From a checkpoint of a small mixture-of-experts model trained on Wikipedia: width 224.
Below are experts of layer 8 (counted from 0) of a mixture-of-experts language model. Rows are named router (the router's row for the expert), gate (a neuron's input weights, with its number), up (a neuron's input weights, with its number) and show model dimensions 168-223. Each number is 128 + 24 x the weight over its row's rms, rounded and kept within 0 to 255.
After each expert's rows: "comes after" lists some tokens at least twice as common just before its tokens as in all text; "mostly gets" lists some tokens that are sent to it at least half of the time. This comes from a sample of Wikipedia text that the model never trained on. Tokens count by the router's weight.

# expert 173
router [124 127 139 101 105 138 117 160 104  96  84 152 164 159 141 103  99 172 132 110 131 104 102 112 100 134 158 110 138 124 119 134 149 162 153 112 105 133 155 128 157 151  97 140 117 163 140 158  90  96 117 151 160 114 102 112]
gate0 [ 94 151 128  95 145 109 143  87 107 105 132 149 143 127 141 139 129 134 151 152 107 111 141 142 101 140 126 149 133 118 160 173 126 129  76 159 111 130  76 110 139 112 170 110 139 127 140 167 117 119 143 114 140 100 106 104]
up0 [122 111 116 141 101 158 134 102 113  59 121 137 152 128 173 157 137 133  89 122  80 114 136  88 130 122 132  97 114 115 154 104 106 139 103 113 142 104 158 137 166 105 124 120 121 126 132 193 113  97 144 120 143 133 153 124]
gate1 [144 146 110 127 150  99  80 130 104 122 122 139 139 117 136 148 114 103 103 147 100 126 153 111 136  98 126 118 118 152  97 155 151 125 110 123  52 140 146  88 140 139 160 113 136 157 124 161 113  81  87 123 155 168  96 124]
up1 [155 135 105 140 141  90  81 124 100 130 142 133 133 100 143 126 131 109 103 160  83 149 171 151 141 107 109 115 103 132 104 175 146 124 104 180 104 123 126  99 109 123 158 133 159 139 138 189  88  94 116 110 131 134 108 120]
comes after: " |", "|", " the", "-", " a", " sub"
mostly gets: " sub", "-p", " Pre", " pre", " app", " Sub"

# expert 108
router [104 176 133 103  99 106 134 139 105  98  98 158 150 141 137 121 102 137  99 105 158 118 119 115 120 176 133 101 145 145 114 120 136 144 165 110 113 170 146 135 152 151  95 152 112 137 140 147  95 106 175 175 157 103 106  96]
gate0 [110 127 131 127 103 103 121 131 130 104 171 149  98 123 116 106 126 134 123 107 119 164 160 124 170 134 107 118 123 101 164 123 124 183 110 106 111 176 122 105 179 124 120 120 127 109 127 116  91 188 127 161 132  93 158 164]
up0 [160 117 112 147 149 144 153 116  65 113  94  94 159 129 105 145 102 141 147 145 151 108 134 136  94 122 148 123 120 130 110 123 126  86 154 138 153 119 125 164  86 129 141 134 128 153 142 116 136 102 114  73 130 133 118  99]
gate1 [130 117 125 140  94 108  89 149 122 142 112 128  86 138 136 137 141 153 165 120 110 133 105 125 130 122 113  85 124 116 152 168 120 124 124 171 134 154 130 142 139 122  98  94 112 119 153 110 130 159 107 113 121 171 133 159]
up1 [108 135 101 127  78 119  84 117 115 140 119 115 119 135 133 124 135 166 161 114 106 136 104  94 142 156 130  75 106 105 119 130 101 120 134 129 141 185 152 141 154 170  91  99 152 107 175 119 133 165 143 164 158 149 138 169]
comes after: " |", "|", "1", "3", "4", "7"
mostly gets: " Votes", " Candidate", "/a", " votes", " Title", " MF"

# expert 197
router [120 152 110 118 125 106 139 146 100 112 139 152 152 138 120 125 114 149 110 109 152 125  91  95  90 145 140 128 156 147 109  90 131 129 146 116 114 144 150 164 124 183  85 151 113 146 145 148 130 105 148 139 169 108 111 121]
gate6 [126 128 111 126  99 135 143 132 124 182 136 152  84 145 128 150 115 167 124 151 146 133 128 146 109 172 143 141 111 133 146 165 147 141  98 145  99 128 117 156 134 141  71 105 118 133 122 118 133 101 149 136 184 106 147 112]
up6 [140 133 179 147 136 121 115 130 105  74 124 104 151 121 102 104 119 102 119 114 140 109 137  98 182 109 116 103 155 146 117 111 136 104 160 113 138 132 100 118 124 123 190 150 119 121 142 119 112 145 114 129  82 118 105 138]
gate7 [161  73 122 136 125 128 131 149 116 142 115 109  90 110 134 102 168 105  96 101 159 150 157 106  73 104 116 119 140 132 116 155  96 123 136 115 115 120 157 127 117 132 141 151 135 131 162 105 146 158 137 124 128 153 113 144]
up7 [137 142  81 134  95 142 144 113 176 117 100 114 152 143 118 119 138 141 127  86 110 141 158 136  84 120 120 137 110 147 128 123 141  92 173 123 108 145 126 141 117 113 118 167 147 139 118  96 112  93 162 116 116 142 125 152]
comes after: " ", "–", "2", "1", " a", "3"
mostly gets: " minutes", " scored", " goal", " inj", " win", "-y"

# expert 254
router [ 99 173 119 107 123 113 115 143 112 104  92 169 141 151 139  88 110 128 125  96 179 111 107 104 113 136 155 110 167 173 111 124 146 147 152 102 117 113 146 122 132 158 102 154  88 130 140 129 101 115 169 148 136 100 101 106]
gate0 [112 140 121 129 126 115 140 115 157 156 123 165 146 126 131 112 152 101 162 139 137 164  87 207 156 122 125  94 110 143 116  99  98 116 174 109 128 125 137 149  97 123 123 111 152  77 138 117 177 137 106 129 148 129 121 121]
up0 [ 94 170 135 110 125 102 116 127 101 111 103 116 140 148 127 167 135 139 120 115 117 104 127  59 152 131 131 123 143  91 150 144 161 153  92 135 144 126  91 122 130 144 131 151 149 162 132 130  90 174 165 144 110 103 116 115]
gate1 [127 123 115 158 133 130 173 126 131 128 112 149 173 150 139 198 180 131 154 156 162 117 128 103 116 124 118 115 162 127  90 110 139 137 112  81 140 125 123 150 129 135 117 162 165 127 144 100 179 142 144 129 126 164  97 172]
up1 [106 102 119 164 154 147 159 151 155 118 144 132 147 150 137 137 186 126 143 155 160 143 141 136 129  97 128 157 130 149 103 129 109 134  55 103 127 113 103 137 118 115 178 131 170 136 135 137 144 135 125 124 105 126  94 153]
comes after: "\n", ",", "s", ")\n", " |\n", ")"
mostly gets: " includes", " including", " include", " and", "',", " or"

# expert 235
router [108 158 135 124 100  96 128 140 106 113  88 134 149 128 125 117 123 150 117 123 144 104  93 101  94 153 157  98 148 143 107 121 156 129 141 104  97 159 137 140 144 160 109 155 100 152 154 136 114 128 155 143 154 107  69 121]
gate0 [ 99 153 143 152  97 159 110 122 135 105 127 126 125 137 147 129 109 122 113 136  96 178  71 135 114 137 104 121 157 107 145  77 169 113 144 130  83  88 148 148 133 152 124 132 126 151 128 172 137 123  89  93 138 125 113  87]
up0 [152 103  94 113 147  88 165 139 107 106 123 145 126 138 134 133 128 150 133 105 147 100 171 103 131 118 151 110 114 162  85 167  97 154 128 120 173 152 118  75 148 103 116 100 137 103 141  86 130 112 183 167  99 128 146 168]
gate1 [102 133 142 120  91  93 141  90 133 166 119 160 135 102 122 133 116 125 152 128 165 165 157 120 112 120 131 109 133 134 143 146 161 103 147 130 147 180 102 121 132 130 137 160  90  98 176 127  57 138 147 152 110 127 139 147]
up1 [ 62 145 133 109 107 136 110  95 154 136 143 150 154 113 111 123 112 145 142 122 181 162  97 132 126 105 148  98 113 135 161 136 145 103 138 137 142 219 109 138 134 130 152 197 111 103 152 150  76 113 116 107 117 149 118 106]
comes after: "9", "0", "3", "1", "5", "8"
mostly gets: " sq", "illion", " million"

# expert 220
router [ 90 141 112  96 125 120 119 132 127 108 104 141 128 139 144 102 117 191 105  90 148 108 102 126 106 161 145 123 152 147  90  97 149 137 138 113 113 131 140 155 128 135 113 147 113 119 141 147 112 102 122 129 159 104  80 102]
gate0 [111 136 152 158 127 154 156 123 137 155 108 101 159 108 161 140 128  92 135 136  96 137 128 130 175  93  76 136 108 117 101 132 130 122 147 117 107 148 118 114 121 137  69 126 144  90 114 141 100 126 139 127 120 150 157 123]
up0 [ 73 161 171 144 105 183 150 139  82 140 126 106 109  82 135  60 112 147 131  93 150 128 138  80 110  96 128 130 110 117 133 148 144 116 108 111 110 140 144 151 139 119 106 141 159 114 137 135 126 138 125 118 138  97 114 135]
gate1 [132 103 160  91 126 104  89 113 176 124 117  90  91 161  95 144 161 147 120 164  93  90  85 118  62 129 139 130 103 161 105 121 134 124 108 164 118 139 129 139 130 104  98 174 141 144 107 142 114 141 150 179 172  98 131 113]
up1 [138 100 144  66 137 111 125  90 162 129 124 107  87 147 114 158 163 182 136 155  93 107 103 133  82 132 137 120  98 123 100 129 156 125  84 169 127 142 132 155 132 113 111 166 154 128  98 146 148 137 138 152 173 102 144 141]
comes after: " |\n", "\n", ")\n", "0", ")", "3"
mostly gets: " Bill", "|---|---|\n", "'\n", " Atlant", " reached", " Chart"

# expert 90
router [ 88 133 105 110 116 119 124 163 107 117 131 162 165 152 136  85  80 135  81 113 134 102 115 112 122 159 150 111 113 170 103  99 134 151 149 114 101 146 149 136 139 146  96 143 115 170 168 140  96  90 163 141 134 112 113  82]
gate0 [ 88 118 121 120 104 109 142 151 134  76  97 121 185 155  95 116 111 149 120  90  99  82 158 138 144 116 154 149 119 148 127 147 146 148 110 128 147 154 173 137 135 122 107 126 133 144 119 170 160 162 161 156 146 120 135 108]
up0 [119  97 107 134 162 127 159 147  98 110 125 140 150 151  79  84 105 113 112 131 127 117 153 179 137 123 116 158 126 151  91 143 133 124 118 118 114 167 144 160 106 111 122 129 149 133  92 125 177 164 162  98 119 115 145 104]
gate1 [140 125 111 109 140 160 135 102  64 146 117  84 115 122 167 131 114 157  84 156 130  79 113  93 106 137 179 110 128 145 114 140 144  99 149 136 160 126 136 106 135 131 144 111  86 107 106 136 147 112 142 133 141 115 132 110]
up1 [110 150 125 133 115 119  74 123 139  84 127 137 120 167 133 140 119 147 219 107 127 154 139 141 133 149 102 140  97 117 127 109 136 133 119  87  96 155 139 135 148 125 105 167 161 151 142 143 126 104 100 156 115 140 119 184]
comes after: " |\n", " the", " of", "\n", " from", " The"
mostly gets: " Great", " East", " Best", " Old", " Saint", " P"

# expert 30
router [107 143 123 108 101 119 151 162 113 118 104 139 164 139 121  94 101 149 110  91 140  82 111 103 107 165 162 102 151 159 128  93 126 155 133 120 108 146 149 146 150 152 118 158 102 180 153 170  74 116 107 150 169 114 111 116]
gate0 [ 92 127 175 117 121  86 165 169 128 137 114 190 145 129 113 127 120 191 107 124 153 121 112 139 110 159 156 101 129 123 126 122 117 136 102 145 158 120 117 114  91 148 107 110 137 144 145 166 155 128 107  90 132 128  96 119]
up0 [ 89 131 160 138 111  78 168 153 166 154 124 200 133 112 119 139 133 163  89 107 114 110 138 149 142 129 148 130 110 138 120  92 112 144  93 121 178 114 108 135 108 183 109 138 127 118 143 158 152 130 129 107 128 112 132 111]
gate1 [116 127  89 124 108  97 169 180  83 140 151 139 147 152  82 104 112 170 139  91 140  88 139 140 163 123 135 157 153 161 123 101 138 181 124  86  88 135 146 130 124 143 153 185  98 126 102 122 122 122 120 151 134 101 164 142]
up1 [152 135 165 129 119 158  85  63 160  84 127 116 116 133 153 130 112  62 108 124 152 166 120 110 124 115 130 108  98 102 114 139 132  52 144 154 148 119 120 113 141 116 109  77 137 129 167 133 125 127 143 106 138 133  91  94]
comes after: " |", " ", "–", " K", " (", ":"
mostly gets: "″E", " iss", "°", " administ", "″W", "irc"

# expert 103
router [104 140 151 101  98 116 104 162 103 102  78 141 167 144 127 102 104 150  93 133 158 101 119 104 110 181 122 105 162 146  96 113 150 152 134 112  97 169 134 138 147 135 103 144  98 141 155 152  84  96 170 140 162  88 100 117]
gate0 [133 126 140 135  73 111 159  95 109 116  73 153 132  93 185 112 145 165 152 120 124  91  91  67 127 168 120  68 140 115  80 148 163 151 132 164 150 150 132 121 140  91 182 139  96 146 119 153 116 126 145 124 142 133 163 129]
up0 [137 129 121 122 173 156 118 163 151 133 184  96 117 163  97 134  96 121 101 129 146 160 164 174 123  99 157 173 111 139 171  98  87 104 119  87 114 123 143 127 124 161  80 121 150 101 138 108 125 111 104 127 136 128 106 139]
gate1 [108 120 121  99 158  96 164  95 146 140  76 143 132 101 139 181 160 173 147 130 128 122 141 122 106 182 116  77 106 142  81 104 138 150 145 128 105 135 111 138 165 123  90 105 131 124 125  98 138 117 140 139 139 147 152 122]
up1 [128 124 121 126 153  99 173 100 142 130  59 115 119  85 153 185 161 173 163 125 107 133 107 101 131 167 109  91 117 134  89 122 142 155 148 130 104 152  86 173 137 110 111 100 129 123 124  89 112 130 158 121 156 130 142 131]
comes after: " in", " of", ".\n\n", ":", " (", "-"
mostly gets: " cl", "Cl", " Pr", " classification", " Pl", "-c"

# expert 60
router [ 93 134 126 119 122 104 105 141 103 127 113 165 140 137 136 100 122 127 116 103 175 102  98 108 100 141 182 131 172 157 117  96 136 162 156  95  98 165 163 135 134 156 100 146 113 152 137 141 111  93 120 176 141 117 103  81]
gate0 [136 106 163 128 137  95  69 101 112 116 123 133  98 105  99 142 132 138 156  66 135 122  91 151 149 139 151 121 123 124 151  81 102 127 120  94 142 169  95 121 116 118 135 119 150 124 112 144 144 149 125 121 114 123 119 132]
up0 [134 123 136 140 131 115 140 154 128 141 109 135 135  94 153 125 112 101 121 122  75  93 155  93 140 129  86 139  96 124 138 164 121 120 121 143 120 108 136 142 121 152 153 130 110 103 146 156 125 123 141 120 110 159 130  94]
gate1 [136 132 172 103 106  59 146 155 124 132 162 204 142 147 121 147 130 112 129 144 147 104  99 127 162 118 140 135 124 156 123 144 127 154 127 123 135 130 121 147 135 148  82 174  93 155 124 109 104 122 167 115 137 117 146 100]
up1 [115 124 177 121 109  45 102 130 126 143 147 184 126 125 109 162 133 107 148 138 146  95 130 106 160 125 142 161 118 116 133 141 144 160 116 127 146 116 119 142 125 146  95 143  85 143 119 140  91 161 136 106 128 123 129 122]
comes after: " ", " (", "–", "\n", " −", "/"
mostly gets: " married", "1", " relationship"

# expert 98
router [114 134 123  85 101 119 130 149 117 125 106 161 138 161 134  69 109 157 106 126 155 110 112 102 103 167 163 110 148 146 103 103 150 140 144 126 113 169 167 141 159 162 104 133 121 145 146 159  87 107 138 116 114 116  82 124]
gate0 [122 123 133 117 154  90 125 163 122 149  67 139 123 126 148 133 111 150 155 119 133 122 177 133 136 115 118 125 193 122 141 136 120 139 164 141 174 131 102 138 119 110 137 166 114 151 121 137 120  78 124 165 132 109 164 163]
up0 [139 113 140  85 150 128 117 202 119 136  83 169 141 108 102 117 124 167 146 114 132  99 118 115 146 153 133 153 146 124 116 124 101 114 119 166 127  78 106 120 161 131 139 138  91 147 161 146  95  95 132 138 129 136  76 122]
gate1 [118 108 170 103 112  95 126 119 139 130 126 203 125 104 127 106  75 187  89 103 122 107 150 165 108 143 178 131 135 102 120  88 171 154 129  75 142 143 152 151 147 127 123 105 143 130 115 116 118 160  88 128 142 124 118 140]
up1 [117 161 104 155 139 147 139 148 122 120 117  51 133 132 171 157 184  96 146 128 143 137 111 118 142  83  57 120  97 158 145 167  93  91 132 159 114 129 113 113 111 147 125 141 119 130 139 125 137 122 181 142 149 161 163  98]
comes after: " \"", " the", " (", " =\n\n", " The", " a"
mostly gets: "-g", "-G", "-d", " Cent", " aut", " Sc"

# expert 58
router [118 155 122  94 118 104 110 161 125 104  94 140 154 152 120 108 122 147  88 132 145  90 107  84 124 167 143 120 148 133  97 116 131 143 166  91 101 127 169 131 136 151 103 162 114 170 159 153 104  96 134 161 134 118 132 118]
gate0 [115 161 152  96 107 148 152 123 122 155 115 107 135 134 112 130 120 125 119 161 155 154 100 105 130 120 110 130 115 128  93  93 134 152 139 111 146 118 107 138 146 123  90 133  88 159 104 137 127 103 148 124 174 146 122 106]
up0 [ 94 100  85  97 133 116 116 163 146  91 121 141 102 135 161 109 126 106 143  72 136  94 154 114 110 146 143 128 148 134 134 159 150 132  83 135  77 151 139 151 116 147 152 117 154 103 173 124 165 113 137 108 103 100 105 129]
gate1 [134 168 152  70 116  91 144 123  86 101 125 147  93 141 116 148 152 121 106  95 180 134 133 122  91 132 138 112  93 130 181 142 165 130 137 122 145 112 136 155 127 159 102 123 129  94  89 186 127 101 121 119 178 111  88 132]
up1 [ 88 107  76 162 115 159 137 141 168 150 111 135 169 134 134  89 113 153 131 134 123 109 133 121 171 138 148 106 177 167  83  96 119 173  93 138  90 141 118 126 143 126 151 164 124 146 160  85 101 125 140 131  82 107 169 115]
comes after: " |", " and", " \"", " of", "'s", "-"
mostly gets: " Gr", " gr", " eff", " imm", " pol", " Cl"

# expert 192
router [ 86 153 107 120 103 117  95 142 104 121 133 147 145 150 122 117 100 141 101  94 150 108 104  95 122 139 156 119 160 168 103  75 162 157 144 113  87 159 150 130 160 138 105 149  95 150 131 150 127  90 156 159 151 106  88  90]
gate0 [ 83  97 132 131 130  87 153 127 136 122 113  93 135 161 191  99 162 156 147 136 159 144 119 186  89 146 150 117 140 106 133 119 122 119 167 148 106  98 129 170 129 129 101  95 159 129 157 131 130 148 144  48 174 152 110 127]
up0 [135 144 148 106  93 149 151 144  91 103 140 164 167 129  67 156  97 125  80 117 139  88 165  72 144 111 124 100 121 161 108 133 153 114 102 103 139 154 132 129 143 129 138 150 108 129 125 152 106 107 126 165  83  98 102  99]
gate1 [155 133 135 141  90  57 125 142 158 125  93 140 116 146 127 153 101 145 140 119 129  96 143 135 114 143  85  97 165  91 123 133 139 131 112 142 131 144 144  95 114 124 145 109 151 145 105 123 156  96  98 151 109 118 125 100]
up1 [151 136 103 156  91  61  97 125 161 144  87 129  80 119 133 155 128 154 148 139 130 121 139 135 126 138  72  88 145  85 105 137 123 109 130 113 136 138 125  85 113 114 141 124 152 132 105 110 133 111 123 147 129 138 120 113]
comes after: " his", "'s", " her", " their", " its", " His"
mostly gets: " his", " their", " her", " whose", " its", " story"

# expert 131
router [ 92 145 132 101 106 121 100 139 106 127  82 133 160 151 141  96  88 137 106 127 143  89 113  74 104 170 181  99 164 147 106  96 163 141 156  83 123 162 154 137 138 131  76 149 112 143 167 134 122 109 144 133 153  94 121 129]
gate0 [129  62 109 122 146 107 107 140 126 141 135 138 143 110 123 168 114 125 147 158 120  90 168  98 116 159 154 148 108 113 125 119 124 129 118  88 146 152 125 116  78 152 119 150 114 122 139 108 162 135 128  86 138 120 114 126]
up0 [136  74 102 116 149 121 133 124 137 135 138 136 108 102 130 145 167 138 121 142 115  77 136 107 118 155 155 124 103 103 128 136 131 134 150 107 132 140 134 132  86 142 129 102 136 131  96 134 160 157 137 109 112 157 125 120]
gate1 [112 160  99 147 138 136  89 134 133 186 178 159 149 166 164 136 102 132 110 136 149  87 115 153 167  93 130 102  77 108 151 142 111 115 147 152 137 128 152 126 135 147 108 185 174 111 127 130 137 173 129 124 156 164  88 117]
up1 [135 122 136 101 125 114 148 111 102  90  93  67  77 107 111 123 145 163 149 108 115 135 114 119 110 169 124 137 173 142 110  97 124 121 117 125 133 122 108 114 102 122 127  89 117 149 136 124 108 110 161 114 111 149 164 138]
comes after: " |", " a", " (", " and", " was", " is"
mostly gets: " crit", " p", "-p", " var", " voc", " ide"

# expert 133
router [ 85 165 122 103 122 116 120 137  90 108 115 161 146 129 116  77 108 147  93 106 158  98  85 104 115 149 168 120 162 147 100 129 169 119 153 114 112 142 135 135 133 140 131 128 114 130 136 162  89 122 164 134 154  99  66 113]
gate0 [112 103 101 113 145 115 162 115 121 132 128 149 126  92 147 126 104 131 118 106 141 128 138 123 140 131 126  59 184 111 161 145 127 191 158 119 127 133 113 110 158 106 124 128 102 186 124 138 147  96 136 121 171 135 123 123]
up0 [102 113 111 126 171  98 153 111 160 145 147 175 141 103 110 114 142  93 126  90 115  87 162 142 115 135 121 112 152 149 168 131 115 150 147 134 150 114 136 101 113 125 147 131 145 145 106 129 106 127 144 105 155 131 173 147]
gate1 [147 109 131 111 117  99  55 123 164 132 125 140 157 146  89 105 120 123 105 110 129 127 109 161 129 147 144 127 103 154 119  98 155 146 147 147 121 179 134  70 123 144 123 130 112 130 128 107 124 122 122 134  86  85 141 131]
up1 [119 146 119 142 111 147 193 146  92  90 120 105  98 110 162 139 138 139 185 125 159 115 126  89 153 148 129 117 151 157 119 143 119 112  90 103  99  97 120 166 158 116 132 150 135 123 127 158 132 129 130 151 182 189 105 103]
comes after: " of", " in", " and", " to", " for", " the"
mostly gets: " social", " r", " human", " la", " activ", "angu"

# expert 171
router [101 166  99 118 101 117 115 132 108  86 110 166 158 160 121 101 104 130 104 104 146 127 100 122  88 139 149 116 156 160  99  89 158 127 169 115 122 128 161 167 135 141  86 163 109 148 140 141 127 106 133 142 153 110  91 104]
gate0 [110 137 137 118 157 156 118 101  80 125 132 149 128 151 149 107 134 145 128 162 156 158  97 132 131 112 169  76 153 119 134 130 108 144 181 131 149 131 126 125 107 123  90  96 127 117 148 118 147 118 132  94  90 136 103 139]
up0 [120 113 157 149 142  98 116 121 141  91 128 182 133 109 135  83 160 158 146 142 171 105 126 203 104 112 139 128 159 109 130 157 122 156  98 173 155 125 160 117 116 112 165 115 171 147 126 178 143 120 140 100 123 144 154 126]
gate1 [ 89 162 123 143  92 123 146 138  99  65  95 123 149 132 148 123 131 129 147 132 140 104 129 122 148 136 121 130 131 120 113 154 136 149  86 174  83 133 162 103 139 162 150 146 133 118 118 158  81 139 112 150 130 127  44 124]
up1 [145 125 124 170  98 131 165 114 126  93 110  84 129 111 124 157 115 137 149 155 120 141 116 141 142 111 114 146 136 129 120 146 107 143  68 175 100 120 161 116 113 122 138 131 118 117 110 129 112 151 101 142 122 139  92 148]
comes after: " of", " for", " a", ".", " with", "ing"
mostly gets: " million", "-year", "illion", "-l"

# expert 69
router [ 89 132 108 124  87  83 109 130  81 121 105 131 151 151 137 118 108 155 120  92 148 134 109  99 124 169 137 115 159 156 124  87 152 142 157 119  86 160 158 129 148 130  88 136 117 149 159 160 125  85 144 147 154  91  96 142]
gate0 [120 128 121 115 171 105 144 127 102 130 136 128  90 150 142 170 140 125 132 111 147 111  95 190 134 130 164 103 126 129 166 155 141 148 172 121  81 152 133 135 147  92 196 132 133 169 158 124 147 133 107 102  97 122 107 119]
up0 [144 163 162 134  99 160 100 142 138 136 105 121 156 123 104 106 111 139 112 147 120 118 130  76 116 154 132 151 119 124  89 120 136 108  94 122 128 118 148 143  95 171  62 122 110  99 120 173 111 109 149 146 165 118 123 128]
gate1 [169 134 123 148 141 180 135 141 113 122 116 133 106 113 159 136 103 117 145 141 119 152 171 100 144 121 105 141 144  70 104 140 119 110 118 156 137 143 148 136 124 102  96  80 142  99  81 153 158 151 137 125 127 129 131 130]
up1 [123  89 123 135 103 127 158 118 129 133 115 120 112 111 104 118 116 123 167  96 120 140 171 100 136 144 126 124 171  88 118 137 105 123 135 109 103  93 142 151 119 127 138 100 116 134  77 129 146 150 118 132 142 148 152 121]
comes after: " the", " first", " The", " most", "'s", " second"
mostly gets: " first", " third", " last", " best", " Best", " second"

# expert 25
router [119 140 137 102 109 114 124 182 106 110  93 145 140 137 126 129  93 149  85 101 166 113  96 116 135 155 142 100 166 131 116  96 129 169 156  99 108 117 132 136 144 146 122 142 133 137 130 132  99 123 134 137 144  91  97 113]
gate0 [152 151 153 133 101  69 112 149 134 105 139 124 126 121 163 144 136 136 140 126 106 114 123 152 101 166 103 131 129 119 147 131 119 135  96 168 101 123 134 124 154 127 137 132  95 106 146 148 105  98 125 134 164  95  84  94]
up0 [113 118  99  88 126 146 157 141 147 151 119 148 147 151  85  97 114 117  92 130 149 134 129 109 137 121 150 129 148 144 109 118 139 130 159  82 130 138 152 155 117 128 111 122 149 167 127 141 148 134 132 133  89 136 170 144]
gate1 [144 105 160 117 144 138 145 183 116 121  83 147 141  78  92 116 110 143 118 152 118  82 117 171 136 150 139 131 121  95 147 155 114 131 177 114 110 160 122 166 141 114 163 139 133 101  98  91 103 124 149 106 107 117 101 122]
up1 [100 153  99 151 103 128 120  78 108 131 132 141 118 162 167 143 115 131 139  72 135 142 141  97 102 122 130  88 133 173 108  87 156 138  90 118 148 125 138  82 113 142 109 123 114 138 159 175 170  86 109 156 145 142 136 136]
comes after: "0", ".", "9", " (", " H", " pur"
mostly gets: " Kh", "achus", " H", " Prov", "-R", " Thom"

# expert 33
router [ 83 165 131 115  84 126 140 156 119  94  79 151 124 164 125  99  98 153 111 106 161  92 101 108 109 161 156 104 144 152 115 115 160 145 140 116 107 144 160 149 140 161  70 139 106 133 146 143 103  93 161 142 171 126 101  87]
gate0 [120 158 113 109 196 146 170 119 148 163  87 170 140 130 126 126  95  80 138 127 118  93  93 109  93 129 138 144 137 106 136 103 140 141 111 110 112 150 104 158 106 179 129  99 160 108 138 167 143  96 156 143  86 111 139 164]
up0 [136 125 142 151 104  85 105 116 101 107 128 110 125 133 167 103 128 153 124 139 128 211 125 104 167 137 135 132 162 134 101 138 128  99 153 156 146  93 115 118 140 103 143 135  93 116 171 120 131 129  71 112 135 185 128  77]
gate1 [141 132 121  73 156 102  87 108  92  83 139 118 156 148 151  93 132 131 121 106 165 147 122 126 167 125 145 136 129 135 122 129 150 154 117  94  74 160 147 130 155 128  92 150 151 142 121 149 125 111 153  99 128 140  57 137]
up1 [121 176 119 110  89 104 138 146 140 142  96 165 157 109  99 107 124 161 139 134 101  98 103  89  88 157 137 108 150 139 102 102 124 117 180 117 145 105 156 135 116 125 171 159  87 157 157 145 125 136 136 179 132  86 127  80]
comes after: ",", " |\n", ".", "s", "\"", "7"
mostly gets: " After", " but", "though", " while", " FW", " MF"

# expert 68
router [103 135 109 111 106 112 128 132  95 115 122 150 152 153 153 108 101 143 115 123 163  98 118 118 114 144 141  98 157 158 106 113 135 169 132 110 121 177 154 157 152 150 108 149 114 163 166 140 112  83 133 158 140 136 107 114]
gate6 [132 140 130 108 181 171 114 101 106 166 149 102 112 127 155 123 160  77 128 168 128 140  93 148 131  83 104 132  97 106 130 135 108 116 117 105 119 126 119 118 134 155  98  73  88 130 165 108 155 133 161  72 138 108 127 127]
up6 [140 118 137 131 110 111 132 123 120 115 121  82 133 130 123 108 117 111 133 125 170 155 107 158 112 115 121 120 142 108 130 102 113 156 155 181 168 183 156 157 168 147 132  99 172 103 129 103 120 148 119 166 127 129 140 136]
gate7 [119 121 109 146 137 155 108 120 135 160 112 152 145 118 129 161  96 132 115 150 159 137 129 196  89 155 108  98 177 144 147 108 132  82  95 149 119 100 140 156  85 113 137 132 117 129 106 113 160  92 117 129 108 108  97 147]
up7 [141 132 128 114 118 116 131 153 125  79 135  97  58 124 123 127 137 154 141 103 105 133 141  74 125  87 156 170  88 124  96 126 107 128 161 125 149 136 130 111 112 127  96 144 116 108 176 119 119 166 135 114 153 140 116 116]
comes after: " ", "2", "1", "0", "9", "3"
mostly gets: " two", " three", " four", " several", " six", " five"

# expert 224
router [ 97 149 118  98  86 118 105 138 116  98  96 156 152 190 126 101 127 121 101 118 157  98 100 119 121 146 143  99 151 150  95 106 146 150 130 108 114 134 148 132 157 134  86 145 152 121 163 139 108 119 134 153 149 119  96  88]
gate0 [ 61  96 116 149 154  99 115 139 135 140 115 116 114 140  98 133 109 122  90 150 112 121 109  92 165 156 160 108 143 117 139 116 151 159 147 121 175 135 122 106 123 154 115 163 126 131 114 110  94 123 165 108 140 161 124 175]
up0 [ 62 103 140 158 141 114 123 151 150 145 132 117  91 144  89 121 102 123 106 135  96 127 130 119 145 122 156 100 125 119 145 146 114 172 131 131 151 107 111  98 133 114 144 168 131 116 129 118  96 110 142 110 128 174 163 175]
gate1 [130 157 136 138 102 138 111 117  96 120 119 118 160 145 130 126 127 120 100 138  95 139 119 113 117 142 111 139 116 124 130 153 120 115 111 109 100 112 126 166 135 155  64 149 162 111 121 129 123 107 137 110 166 142 127 112]
up1 [119 149 150 154 103 154  70 111  99 118 110 113 147 150 108 141 123 117  94 150 128 152 102  99 117 123  92 148 115 130 140 163  95 108  95 128 122 110 110 166 139 139  82 145 177 103  98  84 124 150 134 108 134 122 155 129]
comes after: " ", "|", "\n", " August", "–", " Mc"
mostly gets: " Dou", " Governor", " deb", " President", " Clark", "esse"